Experts of a small language model: 288 SwiGLU neurons an expert.
Below are experts of layer 7 (counted from 0) of a mixture-of-experts language model. Rows are named router (the router's row for the expert), down (a neuron's output weights, with its number) and show model dimensions 512-575. Each number is 200 + 30 x the weight over its row's rms, rounded and kept within 0 to 999.
Before each expert's rows: "comes before" lists some tokens at least twice as common just after its tokens as in all text. This comes from a sample of Wikipedia text that the model never trained on. Tokens count by the router's weight.

# expert 10
comes before: " ", "-", ":", " The", "|", " In"
router,193,195,159,260,237,198,211,227,180,209,143,177,196,241,209,265,173,182,200,209,233,167,194,155,197,191,237,233,162,145,214,190,184,184,260,212,169,179,216,183,221,148,208,249,212,208,167,176,153,243,159,214,227,179,234,185,210,198,203,193,192,191,214,186
down0,170,180,196,174,228,217,214,146,259,216,257,207,188,153,242,224,219,224,179,191,148,189,237,215,133,183,227,166,229,205,218,213,195,212,169,189,153,213,181,208,201,192,213,151,156,206,164,187,124,270,179,161,188,186,211,192,184,193,191,195,177,170,163,170
down1,212,210,237,185,196,205,158,177,229,218,195,214,174,199,217,153,159,200,215,158,166,227,204,223,219,218,164,202,193,128,202,193,180,234,196,217,247,270,210,206,182,215,217,248,165,266,203,247,184,159,211,209,132,186,184,252,170,207,198,203,171,156,250,257
down2,184,258,203,159,196,150,250,238,164,228,208,162,175,137,237,188,175,180,220,190,221,155,201,154,149,171,220,148,171,203,218,213,136,218,206,198,170,233,143,224,177,188,200,199,206,169,152,238,203,166,214,210,186,184,193,193,207,177,238,176,239,165,220,218
down3,162,232,189,191,226,213,206,176,180,212,210,175,156,208,227,228,232,247,223,209,181,262,202,223,190,189,212,192,147,199,190,186,207,192,176,163,170,208,185,230,181,220,217,229,165,194,228,204,200,192,148,211,138,205,218,208,153,222,216,217,251,230,184,218
down4,197,214,113,231,210,250,203,156,200,195,208,121,200,190,206,190,195,152,149,204,176,185,178,190,182,216,170,255,169,221,211,178,204,192,252,196,201,296,208,201,182,210,214,209,203,209,244,259,184,171,187,229,186,173,181,237,240,211,193,209,229,212,225,193
down5,245,247,208,215,229,229,263,212,176,206,183,229,232,161,202,241,233,167,192,177,163,201,238,217,218,187,155,205,175,186,199,195,183,142,204,183,221,227,266,191,186,224,168,167,232,181,186,131,247,258,137,194,174,236,243,175,196,185,212,178,193,186,229,223
down6,216,250,205,190,139,198,229,194,188,146,202,175,190,171,229,197,183,189,228,237,233,171,196,200,176,155,221,198,237,139,234,194,253,178,194,175,260,221,203,197,237,179,184,194,164,201,202,201,232,144,223,199,170,171,205,199,201,195,251,114,175,179,193,191
down7,187,183,265,217,189,192,191,222,232,201,249,189,168,204,158,267,179,188,233,187,236,211,208,200,266,258,200,165,216,224,222,185,183,250,222,130,215,170,204,244,221,182,229,199,215,204,223,178,228,176,195,207,205,225,150,206,187,192,201,261,169,194,211,177
down8,195,166,213,211,202,215,225,192,198,195,190,245,201,164,222,156,215,241,238,156,191,213,197,173,143,207,180,191,227,182,226,171,193,213,165,220,178,208,202,133,180,148,199,162,200,180,227,186,181,168,160,198,207,177,214,179,189,157,220,236,205,164,242,292
down9,179,220,211,206,193,227,209,196,192,166,246,235,147,210,206,214,171,188,255,205,197,207,107,218,197,189,248,200,202,189,251,209,208,179,210,225,166,191,208,163,190,209,193,192,160,204,261,222,189,141,209,265,161,174,158,189,160,250,162,156,186,168,292,185
down10,227,167,252,211,191,230,217,199,143,229,236,188,186,211,241,228,231,199,158,210,175,198,162,231,158,191,226,184,191,205,181,162,149,195,209,155,210,227,216,201,220,191,244,206,247,182,226,198,175,217,231,184,148,160,205,187,223,198,216,178,207,220,219,178
down11,189,232,113,135,154,205,204,208,243,173,218,213,205,173,193,114,181,183,211,167,222,194,201,216,205,185,213,217,208,245,187,204,172,197,209,237,168,235,145,173,203,251,178,178,151,222,150,223,214,224,216,172,230,201,224,216,237,174,170,190,206,206,187,286
down12,196,214,232,222,234,194,177,171,159,211,195,208,218,186,277,171,181,157,216,237,150,153,173,194,203,265,151,146,231,172,281,200,215,236,174,237,278,228,183,201,225,230,221,157,187,168,197,187,160,182,183,173,189,248,220,244,209,206,222,251,173,201,197,203
down13,202,222,210,174,196,223,227,167,178,159,223,217,190,196,190,201,230,194,206,169,208,157,236,214,220,196,177,205,166,260,189,182,227,185,257,225,177,190,220,160,224,232,142,179,203,259,206,207,207,172,225,153,195,210,225,210,207,183,232,208,207,225,210,231
down14,157,188,251,159,215,215,167,199,219,209,185,179,171,227,187,185,204,218,191,186,204,218,254,188,185,182,171,238,195,209,213,217,237,201,234,136,201,157,230,242,213,243,191,229,228,203,153,230,237,188,208,231,246,188,234,217,196,218,240,169,183,198,225,213
down15,222,160,247,256,197,217,170,204,164,218,181,183,166,184,217,230,232,212,154,156,192,215,205,210,208,199,137,194,211,179,174,214,141,131,177,246,189,156,234,142,197,207,223,182,206,227,203,255,201,253,156,197,158,174,213,173,172,232,200,141,209,144,128,161
down16,153,164,191,178,239,199,253,226,195,195,200,180,247,179,203,237,280,222,193,241,160,210,217,182,256,228,196,196,226,236,150,201,204,181,229,214,218,157,206,182,218,213,217,246,253,148,232,207,185,185,263,217,164,166,187,153,181,211,209,197,178,168,222,190
down17,196,208,185,207,224,160,191,226,184,213,191,186,229,236,177,158,215,223,148,197,199,239,203,228,183,278,260,168,199,169,226,166,197,195,236,226,258,165,189,153,190,164,221,226,193,195,184,157,183,188,230,159,196,207,161,199,191,163,229,220,204,211,227,161
down18,252,202,246,223,216,194,253,191,193,192,161,225,223,250,186,216,202,232,228,216,159,181,141,257,255,200,183,208,244,207,227,239,223,227,168,137,233,189,202,177,277,251,175,206,177,235,221,159,182,178,226,183,190,177,201,179,214,191,227,161,254,176,196,188
down19,159,209,226,188,180,180,192,245,189,214,154,161,159,204,217,212,178,219,208,195,221,137,198,167,228,197,188,188,153,248,161,178,239,190,201,197,149,195,196,259,200,247,157,176,147,189,227,220,250,188,195,218,239,201,191,174,218,202,214,207,216,200,215,186
down20,122,194,251,237,185,229,237,186,218,174,173,193,188,224,252,238,204,207,158,129,197,201,182,244,198,145,244,201,239,180,201,163,206,204,202,140,191,159,193,140,261,236,205,221,209,207,238,246,243,174,233,171,208,226,181,253,208,204,207,212,239,180,164,151
down21,215,235,212,211,163,240,210,181,222,178,200,243,216,189,164,191,191,181,206,243,216,212,223,178,226,203,207,203,206,166,243,194,157,188,211,236,164,169,123,219,169,195,149,198,199,187,158,203,174,209,212,174,212,214,200,200,178,206,206,227,192,247,208,180
down22,145,211,235,173,192,172,214,209,218,176,219,230,171,175,210,213,127,199,150,229,210,203,184,206,194,143,203,201,189,211,198,246,202,173,201,167,176,159,146,184,161,177,175,218,227,206,179,233,236,206,195,167,215,164,192,206,215,223,181,208,149,177,213,179
down23,187,166,273,171,182,221,164,191,184,185,196,213,202,172,193,249,251,212,221,189,194,231,181,170,163,223,190,216,183,234,227,165,220,215,180,224,213,263,219,257,179,215,202,200,178,230,118,232,204,240,173,227,162,199,186,221,211,197,139,231,187,175,223,216
down24,198,201,214,246,228,189,195,184,223,214,196,227,205,222,235,226,222,154,162,218,170,116,203,197,201,200,192,247,213,173,177,172,215,160,196,209,188,174,182,255,217,176,267,169,233,218,158,193,231,207,197,236,223,178,185,230,195,208,203,197,139,224,190,221
down25,175,222,164,169,199,183,232,213,260,205,212,187,176,169,208,212,185,173,209,208,280,207,182,169,198,197,204,147,163,126,168,249,158,206,178,240,225,238,138,154,195,189,156,222,188,178,218,192,236,274,161,174,234,178,236,178,217,177,163,176,223,166,189,233
down26,214,198,203,211,214,200,154,214,178,256,209,152,191,226,192,174,171,190,196,227,174,195,175,185,250,239,188,195,175,219,215,222,172,190,198,210,163,154,207,201,168,203,157,213,199,164,206,234,191,182,236,159,179,193,179,215,211,149,216,214,216,138,225,198
down27,224,250,187,201,166,186,207,197,163,240,236,246,192,152,232,220,148,234,173,198,177,180,193,213,206,237,223,195,195,237,210,211,140,185,131,215,229,135,186,149,228,203,221,177,194,195,247,194,164,178,163,179,188,218,216,170,140,165,196,104,210,194,195,238
down28,192,212,204,200,189,216,218,193,233,217,172,222,200,192,222,165,190,261,283,233,233,182,205,168,248,177,163,217,236,239,257,189,211,211,199,198,177,228,201,193,222,154,208,164,199,218,228,223,198,188,220,188,165,171,174,257,248,238,190,267,191,188,158,171
down29,241,218,181,195,181,228,189,210,186,193,175,171,199,224,213,249,234,162,187,217,189,176,253,198,225,180,221,200,207,187,179,218,215,185,193,198,178,179,233,180,206,195,204,197,182,198,221,170,174,153,208,203,146,162,226,155,225,252,235,206,143,253,246,254
down30,230,213,185,154,146,182,209,177,159,228,217,204,224,187,228,214,247,193,188,264,172,182,245,223,223,250,229,202,166,177,162,177,191,188,250,144,273,204,137,192,214,168,191,166,195,188,199,159,168,195,172,191,160,261,174,205,206,206,193,238,240,153,163,240
down31,158,240,217,229,217,237,197,193,244,242,222,196,210,203,202,189,231,238,213,250,210,182,185,189,207,185,176,184,201,244,172,227,195,209,197,219,236,227,220,219,168,135,182,214,176,215,178,134,135,242,176,184,219,180,201,193,215,202,237,229,153,225,185,171
down32,246,223,181,184,203,213,196,201,207,210,240,202,223,197,248,214,168,173,184,242,139,184,191,193,253,198,177,224,202,213,227,179,243,200,216,225,162,215,228,209,209,228,225,212,184,199,212,169,214,229,161,189,177,185,232,187,213,189,212,213,176,207,207,132
down33,183,213,198,208,224,200,235,176,207,196,131,174,171,218,179,130,211,175,187,177,177,221,176,180,242,182,195,241,198,201,214,197,198,182,219,191,232,246,174,167,152,226,213,182,207,150,205,195,208,277,243,243,219,206,206,200,188,178,246,188,217,174,224,248
down34,224,169,296,164,225,257,185,234,282,189,185,217,208,192,163,182,234,225,201,197,166,234,251,165,179,174,218,193,177,225,153,203,185,187,188,169,192,205,204,175,187,176,192,198,222,186,220,201,211,218,229,186,136,235,216,221,167,159,178,175,147,223,158,214

# expert 6
comes before: " the", " ", " a", " his", " an", " The"
router,159,267,188,232,230,184,182,164,214,169,207,153,229,234,178,190,215,203,210,152,217,170,152,126,192,247,193,259,222,185,195,175,207,177,197,223,166,155,170,207,193,193,244,209,180,194,180,180,199,141,178,228,185,217,203,236,130,174,185,234,202,228,195,163
down0,231,203,152,166,166,231,187,223,238,233,179,183,186,178,234,204,188,132,186,153,158,184,173,199,166,194,171,214,159,166,194,231,219,251,203,194,256,217,178,151,242,195,179,213,239,214,204,172,233,244,257,175,206,163,219,214,223,194,205,150,162,209,205,203
down1,202,217,145,290,175,235,187,247,212,275,253,154,234,226,195,194,169,178,241,255,247,223,207,226,136,227,160,154,191,207,207,192,185,165,182,236,201,211,178,180,190,217,163,186,196,189,180,180,169,236,176,181,164,199,214,225,168,183,173,180,221,188,188,194
down2,199,211,201,221,192,203,155,188,222,197,196,192,211,144,238,205,182,252,285,252,217,232,203,257,212,193,157,178,173,181,212,219,183,226,229,230,222,140,166,181,238,197,181,287,207,210,165,194,230,142,237,158,195,178,191,213,186,203,170,223,153,198,191,161
down3,172,212,182,202,256,180,165,204,182,224,214,231,242,170,195,152,236,195,190,252,199,165,213,171,220,191,169,148,172,169,213,217,223,225,204,232,215,241,283,214,239,192,167,160,240,194,190,240,194,230,157,188,127,168,173,201,209,209,194,242,171,250,195,189
down4,219,148,224,161,210,223,215,224,180,180,202,123,204,230,176,162,229,181,195,190,197,201,229,204,161,187,186,180,205,181,174,206,157,166,176,170,168,227,186,201,211,238,176,181,174,192,188,225,204,261,191,223,234,212,237,199,206,162,189,188,181,193,236,160
down5,173,219,196,276,204,209,194,210,207,248,196,187,211,194,231,196,191,186,198,181,226,179,126,236,234,190,219,215,242,165,227,201,268,204,158,191,156,228,239,152,204,206,234,164,229,242,213,171,208,157,168,196,228,171,204,228,194,168,203,226,246,255,206,193
down6,238,184,220,186,168,193,205,253,185,177,231,167,207,226,195,129,164,187,203,197,237,213,174,149,231,240,171,186,168,198,201,181,175,151,190,180,127,203,229,205,231,175,234,165,199,209,253,230,217,179,115,230,238,214,164,206,208,220,195,234,194,185,198,168
down7,206,168,218,161,171,195,158,162,211,232,248,213,215,193,180,211,234,167,218,221,149,179,197,184,213,172,210,226,182,194,154,225,182,178,223,169,208,232,202,187,201,218,111,223,224,210,196,203,145,267,198,205,222,193,180,219,207,123,209,229,183,180,199,205
down8,185,233,188,212,222,136,236,177,208,208,172,223,198,176,126,184,223,187,149,223,227,197,250,193,213,219,215,195,177,176,200,171,175,190,139,224,273,218,247,226,219,216,180,179,178,198,218,218,236,155,199,117,173,173,225,229,251,189,224,163,171,234,194,232
down9,139,214,211,178,243,222,207,240,186,169,123,189,183,259,225,181,151,181,259,215,173,172,173,112,206,209,137,204,159,185,217,201,185,190,215,210,173,165,225,220,188,202,213,193,128,226,213,205,210,247,223,171,179,169,158,210,182,209,186,207,210,193,232,167
down10,210,186,213,160,190,264,168,200,148,160,185,150,154,219,189,174,205,197,167,231,214,187,159,115,183,203,169,179,194,173,203,213,212,170,246,259,191,168,210,215,201,186,200,198,190,206,202,215,227,203,219,222,199,155,189,214,199,150,192,235,178,204,199,186
down11,245,238,185,207,245,197,200,169,218,232,235,184,175,201,198,233,288,204,189,236,196,205,240,197,243,173,239,177,152,227,188,197,169,211,199,230,198,173,227,212,210,182,267,225,178,173,183,270,208,197,207,159,177,243,199,197,164,239,276,192,230,160,169,209
down12,170,206,205,195,233,260,209,162,180,173,132,219,200,236,236,199,191,202,197,235,161,189,233,250,209,159,232,209,184,194,192,186,178,202,191,181,199,152,204,232,257,237,160,160,215,228,208,209,204,203,259,162,188,203,233,195,186,167,144,172,172,149,157,232
down13,198,194,191,181,281,180,180,189,194,264,192,198,181,259,251,223,218,163,189,217,193,176,207,218,209,175,165,192,198,214,185,131,215,222,206,234,189,221,236,186,189,237,149,198,242,219,191,218,174,167,217,163,194,233,212,190,195,242,168,157,213,180,224,210
down14,217,224,250,153,204,228,186,183,223,169,213,204,172,185,216,245,160,233,258,204,174,201,137,205,188,207,201,205,156,152,185,190,180,180,173,185,148,168,173,194,217,185,213,184,160,231,156,183,227,182,246,160,157,230,167,139,208,238,198,151,170,148,211,197
down15,250,249,183,188,222,215,220,188,144,222,216,236,164,240,166,185,202,188,183,212,220,147,141,187,189,160,200,244,208,213,172,183,215,210,174,208,196,203,276,148,205,237,213,203,223,262,254,193,211,149,258,202,195,226,212,181,238,175,185,128,241,201,223,230
down16,199,195,207,200,200,230,180,203,277,218,210,217,171,163,212,215,226,204,198,251,236,216,168,238,228,223,209,190,131,205,230,159,212,206,249,191,233,244,206,203,244,232,233,184,192,153,189,173,153,246,257,171,248,189,249,179,212,196,217,228,244,221,170,203
down17,182,169,162,218,210,174,161,183,202,230,218,164,222,196,184,125,207,196,257,218,145,193,186,151,211,204,253,222,207,178,241,97,217,169,218,196,211,215,188,139,241,216,137,237,186,228,249,182,183,194,195,196,172,229,184,231,264,149,276,197,225,161,203,216
down18,245,180,193,166,206,227,204,224,185,208,198,203,191,186,192,238,222,117,180,185,190,161,244,195,183,206,199,182,249,203,180,206,209,189,172,187,150,185,234,238,227,204,162,211,159,198,258,194,188,190,169,185,257,180,228,222,175,217,203,223,195,246,175,224
down19,218,201,146,187,201,212,193,209,181,120,266,215,128,206,198,216,202,192,191,215,211,211,200,178,204,170,214,173,234,169,194,228,214,207,173,170,183,186,172,185,195,139,181,206,184,160,226,249,236,209,203,206,216,160,246,245,160,203,237,167,237,190,191,186
down20,242,168,209,165,199,163,190,136,210,217,203,157,223,190,205,219,183,233,241,183,174,228,241,262,196,267,206,240,151,165,207,197,197,200,231,168,188,233,232,181,196,260,240,198,193,177,220,183,158,194,159,148,212,227,197,188,198,179,263,168,165,240,181,189
down21,216,257,207,181,188,203,229,184,220,210,182,173,177,209,176,220,185,250,214,226,262,193,233,160,236,202,187,211,182,216,191,232,210,173,205,210,168,239,171,113,183,225,167,183,184,197,194,233,248,279,242,217,211,184,188,169,224,182,144,197,192,190,225,199
down22,145,235,175,165,188,158,203,187,218,220,198,233,227,167,166,164,237,189,231,244,240,244,154,248,305,194,191,215,146,140,219,196,254,181,200,186,202,229,176,219,167,212,208,208,181,212,182,182,192,200,212,192,191,179,225,204,212,186,199,186,222,202,174,221
down23,243,215,215,180,164,250,221,184,193,218,185,190,179,161,175,233,220,190,182,209,191,189,234,250,206,195,195,219,184,160,210,184,239,221,165,194,164,148,177,186,237,208,195,135,256,201,229,208,186,170,211,213,223,167,229,202,128,172,186,235,201,180,214,201
down24,225,256,215,175,204,226,184,190,213,175,196,175,233,267,191,208,205,182,127,227,210,192,206,210,205,152,201,217,281,214,191,212,261,220,177,234,187,211,162,153,233,206,195,191,145,140,208,180,182,125,236,188,238,210,189,212,146,191,159,192,206,167,162,234
down25,188,197,218,159,245,173,228,192,205,191,212,190,253,247,171,187,222,220,198,168,231,221,245,158,177,190,194,213,196,213,212,207,191,179,248,208,238,181,169,224,174,197,209,175,187,181,194,174,191,188,248,165,171,173,209,280,167,211,188,195,235,198,192,204
down26,179,176,189,176,205,242,152,172,142,204,230,222,217,186,205,223,162,181,185,197,197,199,271,221,222,206,199,222,241,242,208,154,188,198,210,177,156,205,187,168,169,216,229,186,186,201,207,245,201,151,187,216,216,217,182,208,204,139,213,223,245,218,209,206
down27,157,220,223,257,193,193,198,250,257,259,183,172,210,149,215,177,204,170,193,167,210,244,182,164,201,179,187,186,217,259,206,193,218,198,191,207,203,192,195,207,218,135,204,191,160,210,97,198,252,148,222,197,195,176,210,196,169,155,148,207,186,213,180,181
down28,207,143,218,224,230,223,184,222,191,231,220,200,213,180,213,187,219,214,177,187,175,134,219,203,208,208,159,148,207,218,242,178,238,171,181,182,191,227,190,232,184,142,205,194,189,232,219,186,196,91,198,254,189,176,170,162,233,172,197,244,183,215,204,170
down29,204,207,184,215,203,210,176,212,231,239,239,208,207,234,248,187,161,160,214,217,160,217,213,201,224,215,265,178,174,249,197,211,219,123,164,226,220,196,178,177,196,229,150,198,227,226,237,188,145,230,181,243,171,169,207,147,167,221,182,209,167,194,194,166
down30,164,247,223,215,170,202,147,188,199,185,193,165,176,217,140,210,158,127,177,204,233,180,157,256,211,170,219,185,250,221,178,184,204,172,225,186,214,201,164,202,229,165,208,220,209,267,249,185,215,264,184,187,178,257,209,125,171,253,153,205,170,218,179,246
down31,169,194,200,178,239,208,240,180,189,213,236,202,175,190,140,191,188,194,184,173,252,246,204,203,214,203,203,232,231,172,160,199,177,198,228,226,170,216,200,186,193,172,230,175,167,253,177,179,165,210,212,231,149,240,153,164,175,150,226,226,247,230,221,234
down32,234,238,198,190,174,234,237,160,215,190,235,194,203,233,228,206,174,230,171,211,147,252,162,221,201,172,211,212,190,226,186,190,150,247,233,195,256,158,237,223,205,182,204,224,252,201,206,194,251,126,230,223,235,151,196,201,141,172,211,178,305,169,190,207
down33,155,220,196,152,277,199,189,211,268,185,175,134,177,221,164,212,174,206,185,207,258,234,143,196,213,186,193,229,221,233,202,194,212,246,263,208,185,203,215,189,207,208,242,186,218,172,176,222,229,210,170,186,191,213,187,198,176,198,163,156,185,176,203,215
down34,241,121,215,219,174,224,172,161,232,211,182,156,151,161,233,211,186,157,218,157,183,194,184,219,171,227,182,166,157,157,151,195,190,185,197,216,143,185,206,207,191,211,150,205,157,223,221,183,210,185,188,216,172,194,280,281,203,187,234,190,193,191,253,224

# expert 0
comes before: "|", "-", "==", "The", "===", "="
router,225,193,203,158,194,210,196,235,208,224,208,190,146,186,177,190,170,216,185,203,175,231,204,223,190,184,193,233,201,246,220,198,177,171,197,224,145,194,241,233,219,257,202,162,242,257,173,183,214,210,231,197,217,213,217,212,209,165,169,180,170,177,176,249
down0,206,193,186,218,284,268,212,196,190,225,232,219,235,189,217,215,173,179,238,186,226,138,218,200,221,224,202,222,215,184,257,275,245,213,178,182,214,237,203,198,186,168,206,196,183,276,219,214,246,193,160,201,196,204,193,162,124,222,221,148,189,201,229,167
down1,224,198,209,224,232,167,229,164,242,245,204,259,227,205,160,184,199,219,199,233,194,222,197,209,181,226,196,177,202,247,208,180,132,210,191,165,173,223,185,149,208,224,220,191,211,174,272,181,210,194,178,214,192,220,203,177,196,174,189,193,218,204,220,229
down2,197,240,183,220,173,198,185,214,184,203,175,237,188,227,165,188,201,136,184,255,232,160,191,181,193,229,183,176,185,173,164,172,201,228,198,184,178,224,235,125,232,228,241,219,175,162,229,203,180,229,195,212,193,182,240,171,216,215,187,149,229,164,201,171
down3,183,211,159,216,184,253,165,221,232,170,201,174,193,170,261,211,143,230,211,182,244,182,179,222,138,225,247,243,217,207,146,164,236,171,156,220,231,212,216,193,167,116,219,212,193,148,191,226,214,196,247,202,162,198,203,238,203,212,240,167,188,169,227,155
down4,165,181,140,196,210,248,179,235,186,147,203,209,155,148,234,147,154,242,186,221,186,213,214,212,154,196,223,180,144,194,218,206,175,139,210,156,213,182,170,183,142,158,196,164,194,155,216,213,191,218,170,230,148,193,232,196,160,246,195,204,250,209,225,227
down5,239,165,194,212,209,185,170,173,218,233,177,170,171,199,177,189,253,228,230,189,205,196,240,249,182,253,168,228,173,197,253,240,216,157,235,211,189,254,231,181,212,176,193,213,191,201,219,226,186,215,164,171,249,276,249,208,229,191,195,240,151,243,161,181
down6,137,223,189,192,185,171,202,236,206,209,182,260,235,180,266,154,176,206,246,216,239,171,248,186,214,153,141,184,215,154,196,225,195,212,240,247,249,167,153,170,169,201,189,246,214,153,241,159,165,223,147,171,250,223,180,206,226,228,205,172,226,263,256,209
down7,157,215,204,263,192,237,209,181,189,245,234,231,189,203,209,207,212,214,199,214,188,169,214,189,175,178,211,238,201,174,188,162,225,208,191,142,230,223,219,217,195,189,209,202,182,237,193,222,200,200,214,202,194,235,212,224,191,221,245,230,208,161,196,206
down8,174,163,201,172,240,171,220,194,212,209,218,265,220,201,161,263,201,181,204,208,154,171,228,216,190,195,206,191,168,258,221,185,229,220,190,246,163,145,161,192,185,230,231,169,186,163,190,208,177,239,247,201,221,215,208,169,199,194,185,231,223,138,220,236
down9,220,249,205,208,192,210,211,194,219,213,173,197,197,202,182,170,221,156,177,144,242,185,216,182,147,218,179,194,234,155,163,162,239,208,177,208,182,177,272,270,157,184,180,204,167,216,205,164,198,262,149,165,259,212,226,224,189,215,222,216,138,192,218,181
down10,191,209,202,200,173,253,215,247,188,241,215,233,219,208,217,142,166,225,186,227,151,177,197,223,198,193,170,188,256,213,219,176,220,201,150,200,256,232,162,199,141,193,153,197,174,203,197,191,226,200,188,144,199,203,172,182,237,202,175,172,151,179,174,255
down11,207,167,208,193,237,252,212,157,183,223,225,193,139,203,222,213,141,166,182,186,210,229,216,193,160,253,226,189,214,291,230,217,249,254,201,211,174,207,179,220,203,214,194,218,203,185,252,173,226,204,196,258,179,214,169,205,208,228,181,235,200,159,203,126
down12,171,223,225,204,213,139,156,256,187,220,155,197,191,231,214,192,265,131,176,168,217,203,252,186,231,226,151,251,185,142,183,176,224,221,226,207,188,169,189,182,239,160,164,205,219,203,236,154,122,191,151,224,203,204,200,190,151,211,228,204,167,227,240,199
down13,179,255,229,216,204,178,192,216,204,173,238,224,190,231,207,221,201,234,185,182,197,199,199,183,173,229,246,187,174,221,266,200,219,246,222,222,197,186,202,192,192,197,195,152,185,216,216,157,187,240,212,208,208,254,181,176,233,201,167,269,233,201,157,141
down14,178,193,210,169,199,184,187,184,175,183,162,196,138,152,190,204,202,217,161,189,185,193,191,183,202,207,229,141,153,201,189,165,198,231,227,179,211,216,185,199,174,228,164,184,190,165,208,186,204,147,229,208,225,159,217,189,215,194,161,201,196,187,175,179
down15,197,228,208,176,224,198,204,241,186,253,155,180,233,236,229,178,218,253,165,178,261,217,179,217,201,226,191,221,146,198,261,188,205,177,211,206,180,199,238,181,165,167,205,212,192,192,214,188,208,203,209,255,131,159,189,222,211,232,191,250,180,273,185,184
down16,189,185,237,189,176,181,194,188,192,183,228,211,173,227,175,210,223,202,216,216,164,203,228,235,212,199,141,229,159,170,198,197,228,174,220,171,197,183,140,210,178,218,178,163,241,224,179,170,199,219,206,174,206,185,264,185,188,181,185,240,180,206,221,138
down17,205,205,240,242,195,187,191,221,221,219,171,191,197,196,173,194,208,246,216,226,140,205,258,146,185,229,183,184,237,172,177,240,204,165,189,228,198,203,124,192,221,182,166,159,205,177,158,201,181,179,270,212,230,223,146,142,246,188,212,194,183,180,208,201
down18,194,269,262,161,183,191,174,190,132,147,170,171,171,234,170,268,190,187,233,159,200,188,228,210,186,167,184,220,215,205,211,213,307,151,201,222,245,210,224,198,211,155,222,180,200,153,205,200,200,166,213,177,103,239,186,221,192,245,176,173,218,193,184,233
down19,234,240,245,158,157,170,206,217,192,200,178,195,216,170,188,202,228,213,180,235,161,154,234,169,171,240,156,179,176,223,237,172,226,247,143,142,187,228,193,185,180,165,238,224,208,167,209,228,214,286,257,242,190,235,220,163,200,222,187,215,208,203,215,227
down20,220,197,194,152,235,203,217,160,246,219,175,180,170,238,200,145,226,213,207,224,145,233,152,203,209,178,221,176,168,168,239,180,206,275,191,229,226,189,183,199,191,187,220,256,188,227,175,217,159,131,194,178,216,168,215,189,261,183,217,216,202,220,210,204
down21,204,227,159,192,197,167,181,167,204,169,161,157,215,205,242,215,201,173,232,212,140,250,263,250,228,173,215,196,175,226,182,193,229,234,213,192,262,197,191,190,260,151,205,181,194,227,229,224,203,169,187,229,188,224,217,223,177,153,210,239,163,244,259,178
down22,224,200,157,202,201,135,220,199,187,167,171,214,232,196,204,221,215,175,220,205,209,248,198,210,176,164,187,161,183,235,183,211,254,207,225,261,214,233,154,141,208,193,213,199,183,176,157,133,171,207,204,194,179,181,164,182,187,166,184,215,180,206,164,124
down23,252,173,214,203,216,156,181,197,146,177,247,167,249,181,227,179,225,225,178,178,276,226,166,193,221,216,245,196,194,200,214,223,204,223,197,212,144,224,216,200,189,250,214,215,211,163,237,246,200,193,191,178,207,247,126,218,204,213,218,173,195,219,231,191
down24,179,246,205,251,222,220,227,187,205,215,246,231,191,160,206,205,163,256,208,129,168,187,201,209,200,216,227,215,163,198,199,180,239,211,214,237,138,198,249,250,198,210,217,193,143,186,161,175,191,180,206,298,190,199,177,238,191,197,199,198,185,205,198,221
down25,172,201,150,208,166,172,217,184,185,171,207,208,145,158,239,172,183,194,143,166,197,140,202,187,212,199,209,216,225,214,232,204,230,221,135,189,235,199,188,191,150,224,219,255,181,245,238,168,193,167,242,178,234,185,237,201,196,199,185,204,266,227,193,183
down26,184,249,160,213,182,175,206,209,199,200,180,171,231,214,203,240,149,162,189,247,223,261,247,215,182,224,221,149,229,200,188,193,149,227,156,228,258,207,180,224,232,248,234,258,227,203,235,241,242,193,193,210,168,184,174,230,136,158,230,163,245,198,196,199
down27,214,207,165,170,135,157,158,213,211,197,211,176,221,148,144,214,238,174,212,227,227,198,233,199,193,198,149,220,159,142,222,199,232,221,219,210,187,204,208,208,198,204,189,196,214,154,194,256,237,125,218,248,251,175,240,206,160,260,185,177,187,148,163,185
down28,193,218,154,187,202,196,194,160,167,232,204,240,202,200,201,290,157,179,199,205,211,245,159,143,217,175,199,188,181,231,175,183,155,201,178,215,155,172,199,169,186,229,264,179,170,165,188,258,223,213,230,185,175,175,200,221,219,243,224,253,220,183,178,147
down29,203,181,136,238,178,183,251,213,195,249,175,230,182,215,173,235,164,174,195,181,183,227,165,229,213,163,175,179,172,194,254,169,156,199,178,138,211,202,186,180,250,224,177,190,210,220,178,210,198,211,205,195,217,214,197,201,241,220,189,146,252,189,223,171
down30,221,159,190,210,217,216,192,171,210,170,212,186,263,236,198,181,223,209,216,185,231,196,161,182,151,175,200,224,243,170,184,239,181,230,181,231,195,223,252,208,230,133,156,225,206,188,172,158,236,199,162,155,211,186,164,168,189,201,254,224,216,203,219,184
down31,157,180,273,216,268,181,182,164,213,205,179,251,193,202,256,179,218,171,200,203,214,190,143,187,223,224,184,182,183,137,228,222,205,194,200,184,229,128,171,197,216,277,172,214,128,253,182,172,198,150,197,224,186,189,165,200,192,206,199,198,203,204,230,205
down32,245,221,187,249,177,265,206,217,175,259,155,188,174,202,207,183,183,230,239,260,169,227,203,170,166,206,194,201,217,236,187,214,187,230,208,190,206,222,222,247,205,224,203,196,201,246,233,190,190,219,231,187,215,211,177,237,264,223,203,202,236,205,190,147
down33,182,245,170,211,180,184,226,202,232,263,232,196,247,149,172,244,204,216,210,260,219,215,217,217,193,263,193,209,222,241,176,150,154,214,211,196,240,277,150,191,211,168,173,254,225,145,182,187,190,223,228,219,240,256,169,241,209,176,221,231,270,220,224,224
down34,146,235,239,188,168,230,208,213,173,207,232,144,222,177,166,205,192,216,254,216,250,137,158,144,239,199,198,193,160,186,221,196,181,131,207,178,163,227,216,237,189,207,185,203,196,200,156,179,214,156,213,242,209,186,222,186,238,144,197,196,183,163,162,157